{"experts_per_token": 2, "balance_loss": 0.00315, "lr": 0.0019, "beta1": 0.95, "batch_tokens": 65536, "seq_len": 1024}
Below are experts of layer 5 (counted from 0) of a mixture-of-experts language model. Rows are named router (the router's row for the expert), gate (a neuron's input weights, with its number), up (a neuron's input weights, with its number), down (a neuron's output weights, with its number) and show model dimensions 128-255. Each number is 128 + 24 x the weight over its row's rms, rounded and kept within 0 to 255. Numbers have three digits each.
After each expert's rows: "comes before" lists some tokens at least twice as common just after its tokens as in all text; "comes after" lists some tokens at least twice as common just before its tokens as in all text. This comes from a sample of Wikipedia text that the model never trained on. Tokens count by the router's weight.

# expert 1
router:140072158124097096196140159096153125099102140128111156104126124113123101102132139100171140117119150142111142144125118139145158157121139110108090128131132092142151164127158128117124153119119139112105093169156149101112113120089111106171122105124100143152103134121139093118091160141122170135149110135128116104078117150117094119114113088093120137118111127149091112103157147153136158146123
gate1:113183151153130132144139122105078119120151119135118139123106139131075142082136121127145124146146132122138150132151089092147106131150117119138149125143184121113165155123107118126101119121114115189163126091155155098105148130123117099099166139153143138133160166117152089137150091145136130143132133156132137138140140099115161135184122084151117152160126095128157094180154148144128106097123
up1:147096099141143134129107117143160143132091157095126130128114108130136110179105135092086135081152158140097112107148139111089121140093097129099127118108096109136096122135143138138142180150129144067083128159079122143154100114129135129151087144108098139117123091115121186121105144101159133114147144118150123134128130164166137107099124154091135112103128167134105170084096119139142149156128
down1:096133126086110141163129122099067142134128160165098136119089138099097125128143155112169102131143164184146102108162194138116114123166090123138140112140178133127163139086108123109127121164129146127140159117112156070141130099102090092136119114067130112103164149172110129165105089176122128161139124146131114149115125152161130131144141170125100132122137104147125135113136126138140125137120
comes before: "|", "-", "\n", " York", " ", " Zealand"
comes after: " |", "\n", ".", ")", "---|---|---|---|", " (0)"

# expert 13
router:125124130153130133142109170139117120151110132109134112147100142146110102117114161156115104126102142128138103118139156158151134102114139108113169129139132113149143106164101107154137148127178183144164111113069151085134110080124104130104134122129116126108112140142102100118140118099110132118113134122160100123093148160145117093080151131147101113125109166159136112137098144158105154126125
gate1:116087106105103128108137121146139130096145149128113138129100129140134161142153157105119138161094102154104114138152126107156096132096119142147125131141133105114102138127119137178138144129139112156088189154129124121083113135120147177121155192113115145111139140103132164118093081122163124144160104119127175099148148168117148152146137110092085126104100086104129132071149108124133101146141
up1:104086093105092137113170124115103129125135140166093111138122123134095150138141169143115118150118139154149125138125114101126078138132096133133153079173107073153054110141141111138121137132133111149091189142139153092113134085107150147109156118128116151101114192105101156128103122144126112108142105131121158102141137123160137143127106115128111136117107097128151113101108088122127106140133
down1:123130101121116146108131120141129106109117155107168161115121160152126155108123151133136166114160161121122122137109122146175143128118101198160120154088132101106161096115175095132154121114130113136108124159132176065109124044175136127130121125155121138122126160172075169114128136138093136140065117107160135157116174099101159149132132148150103152116108100131098109153144130123126144109168
comes before: "==", "The", "===", "In", "=", "-"
comes after: "\n", "==", " ==", "===", " ===", "\""

# expert 17
router:102125140123119110129096142124096122095139146146094088092135154119175167160153121108093121124152126098128166130134124136133104162150091161100146182136118130143167146149135141123144122133105132111143141170116053185101113133168108143116141129143145134123159132118126147148130087108130122157159131125085159095155103094095179123155132176163114118101168115118142107177151092171156120098124
gate1:126155159063137129119154170123099114105144139109166143198116114158116128113131152114129093134112130116095109092143148154128106125149115132135146161141122129125162110110130140156128115101109091118092136097126113125139110110107144130129149125112123102123154164107114144101146114152090166155139099158157120098186191158098102137160117149125106137188141121132149165127164149104121120146106
up1:155105091138120104158150107113152140158131142105107129089170133108136144119121129129140138121148125130128160151103122124163127140122160128131154140117110118109088109136102107108129126147155163166154101180135148150151155137151097114118141147161124102128105132134109113101137107121111062104132148119126133148060070130143145120146108095111115120067123118094109087136076132084078168122098
down1:169122056100091107154082098119111129140116149140112124129163119128146101131196165132122148141082118151143133149113129141117127115149143138136151104142168131151097177153122124109118108161170141135164104158137128142117093164123108081119092122118120133149152133118114084125139113108110110107118087099148138106151127129146101140139125110122158112147176174106120091134149048130129126130147
comes before: "==", " ==", ":", " |", "N", "==="
comes after: "==", "===", "See", "-", "Personal", "′"

# expert 5
router:104119138150090109169118155166097110133087108135150134148144104160087172102167136107146099105133099140142154138126084075117129130153163178140102089116153138113122174133103143093141104091139148124134143135119172117107092107140140163121131135145146143133105143169117126156117146100127182098160134184136090084128126113125137077100136145137123137138131168127100098150147106145147080128152
gate0:141161138165105123107125129135127110175114087079136113107106150162159100155113148106139118125107118102145162139106145123170102102105089110120168114174124119118120117094165084161122119158160168145114116101151096158132149137083130133143118105166146125129106150123155130112108118157124098094098121120118105064116099154158116129083116107053096108112100162112105106152169106138078120118130
up0:130149117157108127122157132109142122167153100094136123125106160166134113140098125120138119127103129114154132133095116110156111118092088099109136125164136147068134105103132109136123129169154150156121114125147112134124155145089107138153150118163138107146081128128122142130113106163137112084094140115144114097146112145150128109113104102075121124104107182103120105143172104137080121139137
down0:131131169130168149112138131109114155135115139151134109093106133084139154131143123134138135130165144096165161128172140163139156151165148098106121100166101163114111078121160098148103101104143157119134160140130140138085142140149193111153185110107155156152152138105071119135156103119093113141134155140086147182125188135124116137119136145111100124146107110111131150144125126142140119110103
comes before: " |", "·", " -", "whose", "Following", "<"
comes after: " |", "|", " MPC", "watch", " Survey", "nia"

# expert 21
router:115130095111136099136119110127115145149164129100135151100117145132104132133109192128112104130121141152120084136114151128116136112130160126175138115102149120109087163182119110097144104115142131137149124086161141167086144129087141138126130140121098147095165126167131092122102124097103143167134110116162146091157129108137102141186105172159108167132173096107149120132148095124140133127118
gate1:141120117084152100099142136137140101126112094142128123203135168100158120132126142116094122117112138111106106145153147129114102160122117106144088103128133129122151121142107154136142118138109107119187184140142172081131187137102130175127162103132124100113077117171171118157090106161143121092135121130161143115137135112119133130131121136153131119138159130153129156125125130141155121129157
up1:084100126167136133159098130127093125135158151110116145084105068154106122111122127153150112108144132133166114139097129129131151121124132190131153116118119108156130152099142129127116140114161173143079103128100114152074095100128127108131118160112135129117176121113132125129153145136111149137113126138131124127109098136111142144105111103149122107161075134134117121148126133141101131116097
down1:113154150096183152120126166122128153135127126118115158152106157108153167167117121149135121121111148092127106132131149097138103117130144119124115149102099107104160156136085099164127129105155100128155109130087149118116153141136169150137102125151176175137153141122142154129117077100149120128152124151137124151142152106155113136162127147113142113118133108104165095102138133138100125154138
comes before: " was", "'", " is", " had", " has", " also"
comes after: ".", ",", " that", " The", " where", " He"